Below are experts of layer 2 (counted from 0) of a mixture-of-experts language model. Rows are named router (the router's row for the expert), gate (a neuron's input weights, with its number), up (a neuron's input weights, with its number) and show model dimensions 0-127. Each number is 128 + 24 x the weight over its row's rms, rounded and kept within 0 to 255. Numbers have three digits each.
Before each expert's rows: "comes after" lists some tokens at least twice as common just before its tokens as in all text. This comes from a sample of Wikipedia text that the model never trained on. Tokens count by the router's weight.

# expert 10
comes after: "0", "5", "4", "3", "6", "8"
router:136089151124103166131086089152110110090105120099117155164152103079136098091120115141160134126135148095161107161170169112101173149097107109120163121111134158097101115139139155130107128147112134160117103105112085131181118145147129161151154115144151118096108165131112088085100121135134136142093154114159137146092162134136137165126117164114126095113114141166145135113114143111108131142149
gate0:128112140111135126166085125137125156185087128129130129127148138128131146179112130179155134128128114112115124128128097115130128109029121138113129137158113130131095169172124066126105114111131135128135113119115107215130144116127127124127135128129130126091139117130126141121151147163150138147093109125127113166099096092128130130031128147127121130131159130121126125128131130119159126093137
up0:148225128133086129119125138151132132087116106105132069129118190128088125132120210116136116129129127119131129133071134122148137128123147148134132126079126087099129116088130146136182119153108074129133123172128140129162128077125127152097128116080143125177148132122126116097128125129127126123128171129127167128129158142128134130129122137108132119172121132153136128129126128128087131117131
gate1:128116128123099130093108053137129132127135142136127128119132195128118075113115128133145129094128124131067126127130127137108139128128126125142091129128128135166157093117135200129122105115196149155128138120131081120137124121130154128122127127129126127128133128093156123168128127122137127210144155128139126126128109128123114190086129111114119119128050137130130109154127130128144108127195
up1:135203121131177115180141123126129130126131119130130117114130125127126221129145086173073127129128128127138146138118104104196086116111153108049118142110128119130112198130112115128153129149124132113097132126131154141069130143125116126123141129127142132162123090131129165132127121131115125128128133150116128131190129122127119106124129095133129135119151128078126140115128164128148123116101

# expert 1
comes after: " the", " ", " (", " U", " The", "S"
router:166100159121102169087095088135083126115104106090128135154144104109143131098114110124150141129148179097133106142144134088106147165097121117114144137120101142077110113157189150114144147148108126164097096105128103153140109140169112135168128111142149094105127130137122104083103126150144108163110163105183142143096144143139138140112109176099122126115110151145134139124115155096136127149157
gate0:157097131147138117129120125122123110140137160128136124132200125133116101158126123115126169108132083154153122136139131128188128122129167129130128135124119128090125127132129095125108131134085129153162059142073127163124072076196124127135096129138134084128128122101140128159111121129113128147122129113121140121118127145136131141095132126123132192129137130129135114131133140109028160132154
up0:126135128125114127183135147189124136141127128149124161128134106118125130125127138120144131175125135130127150126091087118106127022127121127118127125129122095132089130119156110153177099149149179094133131128131138132132132130055118117127175131121140121134134164130103130145187128135148158130142113147048112125116130123123128133126129100147131141110104089126125123126127100123173087171129
gate1:133122130143104122127142116131127132116130154164112128122112153129118127125122134137124136114129132092119124114132110133143131124130181128126132121128123124129123182123142125120131115124139129130125061128137138050099132141118127148097127068146169127124159135128116082153125104129138130140123153167110129103126156128128126111135105129123127110191147133051135150126126250199133125124142
up1:130167129125076136129077134145128136125126128137130127143076116133168157114153124127126129130129083109129139127060129074143121128130145117155085121106155129139130129127161142123114134174130128070116127120098117169127089127134127141113128124139129238128132106132162117134144126128126131121087122080090141133157129132133110106074096128073169117119112127128142125146126163128132124157122

# expert 14
comes after: " |\n", "9", "1", "a", "i", "8"
router:134094152135106164118080106158099094115073093084127190159156095099142107117128090153161142121134153096145115151143153110085147162110106115090143116137104151117121133168144125114122155160122148136112101114102120157162106139174099154153140121164148103114099143139092113091098108158137122141092153115160154153121151136159136137099095153112117112103126140138152144112115140098126134139133
gate0:130166155145129111174116136113133091130123132128072187130137106154115131158129172119211129174131158097119106098160105080124119129120096136105170148145085128140139127123163107137123148122105161118167097129145170123116131112147126116127122153104122116055137136103119043127118158145142128126109106127145119129112141130091085126127126130127107126142128109150107128128125113127118117125143
up0:111123126119133127124160127131119085144150132122083116104235129124129102128121128131127136113128145160122141090162128105175090119127114101115126128166139115127134129167136127124087144135131143130152098094118129179129149128132126081126169166144166135114147127099085128097117044127137126118126094127082158133126133132132137128100157121094151119099129133164157106143128085099137131114145
gate1:128128145125111128148124127061136135135100144118127111146129107100129130154127129141183136143125157147128115208128133129097113089096145078127129150114132136104128135159138121193146126128130127079060120106137098111117086124132110155131089149166134127127121124132130135133121130125125131129085128111128115185104125120088142121115114184120129126059148165129188133139138117145151108157124
up1:121123129127103138132089146131183141118124144114118130136089104090117127127128171128141132110131169166134173130160125126161067154142125124104142177127138155092128116176132084141195151128128161074118118122145090126117128128131114138143084117136116128074071115123162126107128133130131116084126115117124081163104146140128129105126071148124124124121122130142173128173127123170130113138124

# expert 13
comes after: ")", "7", "4", "8", "6", "5"
router:133116166135124150104110106152094131118117096100108161159153123122140105092113097156165145111152156086130106141148160109085153138110131128103178106128128148127093111171160154097090162153105150148099108111096104143133094137151112150157149118162166082101122150155100097100107091166156124134114122116133140139129139154157169141092098143112115114113101137161159151097112134096133123139143
gate3:119125157082150134150156126128117127126089094133134133121134164138088128119135128132172205144123141119128089118135127140136127130075085126178149128118130130126111114117117085135119130128093103143155071121126130195150128129108137143155123096129136078119128117113142055119135102099133123129137118120108173131135160170131150171160122178128098086122130128128128081132168149119132124124136
up3:116131129110135143129153140128128136129121093111127156128131142144127114104151117123136154139125206126125127127130086193122103131107072130129132177128131098147098124125082118130125128116128128141127127124086149171154192146065150152145132108127127069118129156127128080129128118126100165143129128130127133126083152151128156206128091127115101123071134128126124119121160117090127113099129
gate4:128131123116138159107156127129127119128131162147123130115132120125099172064124135134128118081127166207129115122105122127145088116039131129106108131124145128129128139150174141131131119127110128131183125099111117133146186145127109102139107130127128138135173132065157121096127124128131134127130124081132128139134210112130127125122127153129128124129084106127169110141143099084140103111147
up4:127129137127148115133106190131129143129133174113136132149122111128113188126145137121140153092136150147127081126064146125130087080110137128123131124146132125127118129135135115169147123090135136167128127127104148082129134125128132131171116141136130088144131085133165118127073119130125188105127124130115133129113124128093226124181128129102124132116068130135177125152144138130120111100128

# expert 8
comes after: " (", " |", "9", ";", "°", "E"
router:134092166147097165141113093157074100102086111104133153160125114114169119125124118174162161121147170079145122174137152096117174136112118096097135119129105159130114115152151146093100133125122128141119122110102100146156094148140111157142139112180155119117100162142105127098095121153140112145090150121141123151094141135150129130121098159093119107124128144169139154090116159096129139158126
gate0:108075177131131139131147109184129127124123110131105100128124028126186154137104130132099126138127125133124127116135236118154127120142127135135134131125140167101131131140094194123106093123133101126126116129083104089125129124147143128126130131127111160129122168159129128099185138134141141102158127121146127089134115112128111119129163123083136142140127131129156131125128126129133148117115
up0:127121095166107166119118123144128111151129149133119130075132092112120128104141128169164105102137126134120132106164159107118119122138101123136142039133105181114171193125127120154150117094114147146115088091131162136128133127083117128185141108125108137140140126143147121120109091156152129090140151156123096126129160133114136097133129134159127141125123100124120145106127163191084129135161
gate1:129142110128110126144134142083068122109165125157116140123129103128187128121127142089070162123127168127131128167124122035123146114121135112106070133136127127130131135110146130147148164127131135126106131106135103122122141147095115126132115126175129118149048140126126125096145138133137124106127120201149129126103131129131132130128118145125125128116159128155128121109128209176144110145124
up1:146128123125122126100130120139146111150131131158143074017145120141102127130140109130125110130124115153124109103126137221129056114140128166152119124130171120127136126155147192099143133124108116124110092132116141117145115123126123124128126154072125127081112123136111124163138128143118130148143134117110141119132127127119175122140145145159122125125106127114144128131148127117096124044127

# expert 19
comes after: "\n", ")\n", "-", "\n\n", ".\n", "a"
router:133097167149093152121098116140116092116119111107117158165167111097171120127111099152147136123157147099126097156137177112086147147104086119095152115143105167136093099183144159095112122147129158133106093105113114152136112162168104149148150110160143129115098149137108102112112134143153097131102129134174120144119138122151153158091108138105092118128104158134163149126095150106121139174132
gate3:135137208165083100126085128127129124129128135143191136119132128129121070134132127148116124090143128127130134100127135055129077129146120127112096126096127113127155134168119131127142126132128134122118127124128154106129080128160134195129141124147128127083182128130138191140100134124127083130128137128085126127127126129127115136128107128128125125128131103129128110129036122136133090134164
up3:127122098115151142130164130152128126123131128096123119131124135128125123126124145099139077127129128093131074171159124174156165187129149128183135133132119194131091088121118131097123129128135183128074124109138059146125107134146127074128113117113125131132081126126093142120170124157129123103129117113121132142134128172141128066136174125141104130123136127133136130128185126125126170121108
gate4:139124127169136130137074159122130126120124129127129144149128126140123127114125176181126179123143098079129126128179131127095196132130158123122144122164078157127131100115142126063079113161128089140132127149127101131097141156118122158119124139142138120154117119123138117129167129139131137138091169137039128129134122146122094132103125130164103141130110131131129135130128172124083182128117
up4:131112111116125112128121125128128101174078126127129148114139128102120161128091120140117128122125124122131130127173127122100098192130136144112183140139135122128137157111204130098099128136128129125131129069126100187133128146134146113101142141131110127128137125130131105127111131083137169169152134142127123135126128134123159133129131141173191172131097125147137119158115015124127126111121

# expert 23
comes after: " L", "-", " F", "|", " l", " M"
router:149097182158115133102113122137085096100111086109134153150170115106135093137105114166158120131151155080142100151153141088107148122104141095104135101126083127116096131163190163111132121116096131126132106092125134160147128152155105129133142134136146128119104127136116105110104141173129119148089149099155168149094146150155154146145115147081125097123120139154158159081120133110123161119140
gate3:123128138132118137119129128099089132131130114113141129158128090158134051119128134129129131161128125156127144125125148159197140117122137122150136107151145118182140110063128129136130127105070126110124093083156125133137137128090136162126110121114129135162125111127137071130128113138120075120133152189171166094128140127126128143146042150083099128119128168128121130127124127130132130119159
up3:087090119043135139106128184137140150110129095134126156128136122112130165128018146129130126129097142124127126129126117112126130127135128128119103165091123136088121131135125106133127128122092128128129132129128134176128126079212154125129182125129099127102158169122128119127144099124163138126146110113155102114161102126136131125115133111128135170124130129129131139128130128128129121131061
gate4:145128128198139113113129166105133129136141137127179126168139130090132123164182129117141179115163059110131132132098112128128115128129131166128128094140129115141106099136162129058108125124101126122132129129146127142127135125130128081148121128127122134122129131189171140129127083127124123138032151125147124130134100136122135178134137145170123080130089121116127126121131141114115157115104
up4:202143126099116124073133123119126123112179128140145128133127068207100117127123115140124129161185144169104140129113130126128130131132089130163132197160200137125129091127083183097124116126127127121113141128194124125128135135098082127152113139131149120135158126114128141134111130127117104115136119127084159134156079113122116125157123126133129115129129128121135125133109149117113131129131

# expert 11
comes after: "2", ".\n\n", ".", " |", " A", "\n\n"
router:149112154137106149116105092142084117121107104079123160154145101110140091106134094144163153109129170117135095177143136086109136144112102093106138114144104168124101116187161143118139146141138167135123137090119115149150090151138101135157146100143143081102095138137107126110096094119154127143106149118163145151099171152151134150102109160109104101106113140159155130111111146094117134156155
gate0:113132128108113081127125128149101129127127137113133117110104134128095126097163182108094130055128069126140121120186121015138132137155152151131154122082158129128118128137164122104128171118101132125124123158127117106127128142126067153127124126123126157142131114123121128150154127132129125163115146080123130148133146136128170120144129146128096127130101102113128141144093128129181127119166
up0:124131129124053119155105139155114132130058143116152127128129149135102105129153101122125110129120101127142103132131129130126134154135131144134094136085082101147133128076131152113127125109137081121128118133158130110125129129129166128128119107120128128162131129110124127126139109114128125204128146176152169133157130157152171144142141154125104045141126127147063143129111174149179123121092
gate1:102128128161142140113071129130126103156127149091140122129132121077128143119130083172130119161126179125132137138132131134129100138121153139071128128154124115129172132102089159153129093124134071186151125130122138126111132121104132140139135129152121075108126130129132084125114162202133135129128127128123118070137145126130089129086143109103137136077127129139128116121134170159188116143168
up1:124127130126152149128181115173129161083175127140182127127157106126141132163128128078131132112128151143128119128132128127133120168128129183127149100127108133133135122089090127129101124140116121088192158129129161146150130194125157133125128084121115138127125125103142070129175055126125127091119126126174161131086129107131104133167101151127131090128105133137123115104113129131120124104152

# expert 15
comes after: "ed", "s", "ing", "ated", "ation", "es"
router:132126137126117149133113113139082098108115094123116142125150090115161094127120104159142134097207157112159115163147142106130161142093126116130165130125111147111096122139160159121110153145099141121094102080119120142152125154130113153143152104139135097122119184135114124090093092143156104147120171124139169127106158167161153136112122138120097109104081163152133154102087156094134144131145
gate21:134133129092091148134074128100129126142128125127120065126128122129124126108158135090129128119125092126134125147130129117141144117130104125123133139120069165139130082129122113131128105147148187122119140128117139134204155143158130206126196135128128168147127150130116135134132116155136125129128119128111130185126185132122176131136118102150127189125128165093107107129127101089096108128128
up21:129139128180165111133118109147128141129094129107159165127150128135121059215122127143132125173096154128110129127128173113108114143123118138136129146130135079128182180122090129128120111108129118089126102138133136125061124127076095123131115090128130118085130125128128105123114128073090129117129111125145136145135128113124128127123134136109128129146128115170128197129100113135178096125131
gate22:102130127127144121125128121080108156079126103131131131128220110129152126114164103182098139138079125128136129101129095131131120135119127143172126127127123108140122132124115137167125125181133124128129144129128133127131132122122126137143133128136123117053128049090126161129130097126120110175128128129128096133168146185135140135111128092137128150126056188128132121143102133109138154120123
up22:097125128128177127120119127118132131108130126128107126105081136127125181112197131079129131116136130127128127062095138107128128092174142098128126110128163109128150135156126068129127128168111169107080127131120069144127129127130172139130195125135128119124126098128131129128127127114117135214123146127125184092127127103151107128121126130149129131180151109128128129128080135118136134128129

# expert 20
comes after: ",", " and", " of", ".", " with", " to"
router:143113150138106156122086100141100100106091084117109133133144108118153078102103095163141141118157157108135099127162150113133139152096108098129128102125114134108112106164143154103129172142126122144110113105125090140138115153149092158142137092137136103114098140154103113110119111143164096164128144126148139177129151142157133153131099180113098108112101162137169132123117172110086149176178
gate0:129182121128120136128123070127123107122129128126146128141128128027128171099128136177131129043128157128107157128127128121126145126079130072103129169128130128093128120098129127111123157096188152126092117111118131144127121159119158088123141121108148135128090127134143128167129114162139124126127151140119177136129169132131128125128137137114127144110127158169102128080127148137149104155123
up0:127131133139096128189116098128128121127113106130136128125139127126146155129120104189128131113156123129139152127129101121130155075138135128127141128128128115124131162078140124046132128127155128129127111186180111142154134159130084128129159181165128129184129119113128183127130145109113093108128148128085136068128128128139127128141137120144085103121052141119123123128135129145131098167098
gate1:151127171117116133129111130127169127140129120123181127111127094128127127132144128149129133129112150131121105128113118095134113125128104123134127174142126163122122129105098124130120062126145121143170121129130140163126107103164106129126134131105103131132143093132130124163130124133125036106128187139128152132145128086141149127128117162070023054128165124131129126136128165129126150132128
up1:140102125185166128139095092141128088131159128130110167133128120103120151129070127122144163128127207105148120128125167131107131121127127123124128143143107132109130169127189116119128128139128129097110104123094133117133122129099127144110129132206126122084126128116128161131109207138128155073128146130099158129128127125090125119116159125125072178139133134127137089124128143129129087127138

# expert 18
comes after: " was", " is", " to", " were", " are", "ly"
router:151119124156098150118130093138115114107102136094102162157135118103148105099132115149143180105153181112158103178155137114106157152126099108109152099135106134132077116116136149102100143139107152116111134129112126145150121163132112136139164093179164101096078128163088097125109102128152102149106132117143139135112163149157141156085114151107114101122117148142149154085106167117123176129143
gate0:088139127116098125127126090141139190108079112116125129095128140117124100119130110132147128131131126135097070129172182128139129131130149128125109174123115129121134127136149129120153145123163128146111126139134128110104128113134122148128148131177167116178149129127186186127155161126126121126126096037122109208151129128131126115145126129105157127125131126123188113118136098148139092126133
up0:081093127134129128128134128072128159093127128136128141127128133163079078115174136128130116103132126124104165101159127188126120072124141128152091122108127064128128120122126128128127128134098117129146162126113127126113133128128140126121142113128132191138129139092133131131130128128134109163131127058129146143141111121180129128218118126100193123128129143117194131132133127138140120142128
gate1:106123139093162127095128127083135142130128136107167163132128152114129157128184127129127171138150139113129099116074107135183117132128079139120132166141129127128092128132135095110155128128104147128129128126147124123128132127092073125151093114129186110102126145147041154152166129125129148144120108134125126129129160158117104080128112135127127129121139122128124190129133109130128142042132
up1:124084135131135146122128129127130115110168126142136127127088157129128131127127155127116136108133128129165184104084133115124122095120121060146131153127069161119125097128122128062131127159094125129128127126074130111127128038112135127128129108130160132130128128131120162161125092128127131137197116104111124145183216119134157132155145147163126119128129148117127126124130122118128129105141

# expert 4
comes after: " ", "–", "1", "2", "0", " a"
router:159112150131113164115077115119092086107112119094129152170133133127133105110112093124171148100150150113117099135151166103106162151107126098116139107124130172108098081169140161111099118137117132169113107118123116139145114157175115147148147116138141111123103145140102094095103121145133089146103161122154138161117160159162172147112099172093125108106107136146125157109123148110107139155177
gate3:127135129104131122127130129129144090144148128202135118124126129134127223128138117101120127122148129155125123114127075161097133162133086115122119128079103131093074084097138134129149109145128128121164106157129201125120102098203138210142113128127131120108075130127125128127129131131130097131102117126092128126111170125134130133131132165117129126128131127127128142131128133160129135136140
up3:151127131132140127128087200146128142131133129124120108127123132130128087239074176122128128122160149129107123125171115110120111130123096128129130085153116123129135129127129143102133074105166134128120121138132128110103123126061129126155125123113136129105131095159158097129106130131136130127131135173130127105129128131125160124166159128129128139122130190118110127130125184126052111144129
gate4:128128128146072128123135126139104129129142071132116130138130131131132116134114118189111162114150131128133130121130108124144123120148028128129129144143128115140128114130128178136085126151106128127157117107104131158102115129075051097125129133127130154128062131149124129135113128120140139128132091125118143087107179146121137201110147129085121136118116119153124190129124165128132108127102
up4:123138123128134105124165159109126120138082131128159123152127129124119117115156141115136110118153084098127133125154128128138130125128135142158156169134132113118115102134174086044132131121062128133106135090129133129140148132218145099112125141118128086117139189170128164130121131135125133161133118124122121129070075114107134120091129146107147139108128128142166135131158127129061128122127

# expert 0
comes after: " |", "°", "′", "N", " on", " sup"
router:142104152135104136097122082168102123119128090096132160153175126123160136092135093144181123121155159096150113166161151122088135135114106119125147130123121131107096092133167160096117139160107146116081096130092101122143118154142089140147150126141167099128109154136090116118105134141139106139104150084145162150091162133129138160122112149118125103108118152140181144094117148082139136151119
gate0:126117126128113130109146125150135126092133127126101101113143141112148109104146173130149132076126124153165128130132125091104112127170173140125206104138128126116063131107138115126103136129133112128125138133130150134142128153139131120126161122131129112136124100129153123118138026129134102126140161160128053104124138176128127143127128124132107136075067129143159111127115137133134187163126
up0:135130111128153129102145132119129153120116136125132117127130149129113134122128135128124125127148127134113116158128128078113107242147180128222113110127148121104122126125109133123116139140128091131169121157131121129206122128131095084124126124094170128133139108123148102128127084114109079130139136140124108123128135130162118133106126126165148148142041128107128147128114133102139147146129
gate1:138040140113088119131093129102134130106128113141127125130129158194121128126143150116131069110109096129075048221137113137129104116119115128118116150128112144098141133132129131128132110114131112119152135130181105118132135099193126133094115130128142118111113060156141127142122132160137114116128124126146131139130148158164161165105125099124146134130129140153128138128132130128137131148120
up1:109115129129138116127067127139128114078115139127139131113137154126129130139157140141161111112103125091138135111114130152209147129164123114127159120126118188103140129132120119128140160127054127162082160127128079127124128138161150144127128113091087199113140158161120127172134134159112129134141124119094108126133157129142129051119131159138131129125134128115113130128127089088163121104126

# expert 22
comes after: " |", ",", " ", ";", " and", "|"
router:165103162152102143101078100144117088123096099111133176151148111102144097117134102157166128101155142097142094138140130121093138160116101084115151130149111152121106126171140158077105149144125151129119105100108114164147099154165109167166137118154146102095115155157112116113093107146141114162118147098142145132124166131141162143092090173112112116118123150145146136105105129103107144152141
gate3:134134127126100128129135121128118128128118138127128109129103142128148146080156128130113129106141102123136103174129127116111126122135117130127186128121122123120128135128137134158129123136123128129120126129114164123205116104116116113112167128113154153121127237157126052125152128138188128128127130131129120131163200127128128149153162128130123112105034117128127124122126129150157120117182
up3:179128142156098084137165124138135128129148128133129136193160134174114120160098142097110120119127131127143119133118127115129142110128118155125128126123127111129115130124129129070107113157130134089162163142134121135127130128105056141113111128133115136226108112133075168162109120084074110117123118129070135120128143129134127148127067144116129145129172132130154123126141120128128130132079
gate4:160130127154129100136121137086130120103126128128097155130127127138137124116132144164103127136163099127116096128176119130065130147128151121134120127151140103128130159127138132106075128126129141128148124130128129112115086124178128125132123132127139129150100099133077125164128132128116059131100129051128187144148128128127125167023101123121133133156131134127179113139132129126078159125128
up4:124126132128118173092128192140076136136148128097129130128126129100113143150120128127131128127096128109130130126056128125128167129128062155066136119088114128129128120126127127163159118169128155128132127090133128132140128121118126136118117136130101132097174121133138131086093132122131157114127128190128096118128148144141128128208129128127128104117175134127128151127130120128224100103127

# expert 7
comes after: "0", "r", ".", "ar", "9", "ich"
router:137076151112106150091075107138105109115098091082120198140142091100137125102125115174147143110151157092139094152144135115116146153098128109129145121135103167125113125190147128113125145160127154133125091109101099169155121130137109150147126137154148114093121141128127115111104089152157111148108177101155145152119143137152145158124105154105128120110110149140145170099109118086115125152143
gate0:151133131125125130113155127097096127144135133146049133119118093128141180126156127067118135108134142176102131156122120114136128128108170105160121126134065096131123130125127096135117122138131119102114091128159134139115151128114129093111130124124121114124122130132127163133177069096169126135145136157078133161142159121176199157124156128136139148164078130118128127076123127129141102147137
up0:151136113116115127133148142125093112114132132140134087092108128117128150154119105089128208137128128155130069161125123108128145135126134113134130082130098133130139130129130152129125130167136130152126170084129127195095191129129106122106126127128127122109124131148114120135144095128105135152128135120119106192135132125184146175113127085167123125128062130136164122055094123137132123131129
gate1:087120139067130116104116127123128131092139128094150128128134162099162118220085130104149132161115143141142105146128161114126113128113147165136126136121051159146118128131129139128127126102146172164129158130125134143083129123118102168107115139136134154142156126215158111165128112143128098134117163130126128120129119130124128127167118144120143120135106134129135109111095130127053130125129
up1:118150142125117168134140098076128132097127108129121075146121125134131121114124129172128153138128181132086126133125140123127153130117184133128128091127133110188143087082141128146093109089111129147126141111143117114169130126132117128101079122123104098072133127120162190124133127122179126150130135120207127128128133123123118151121166121141129115137140120082123052113129159106129130136125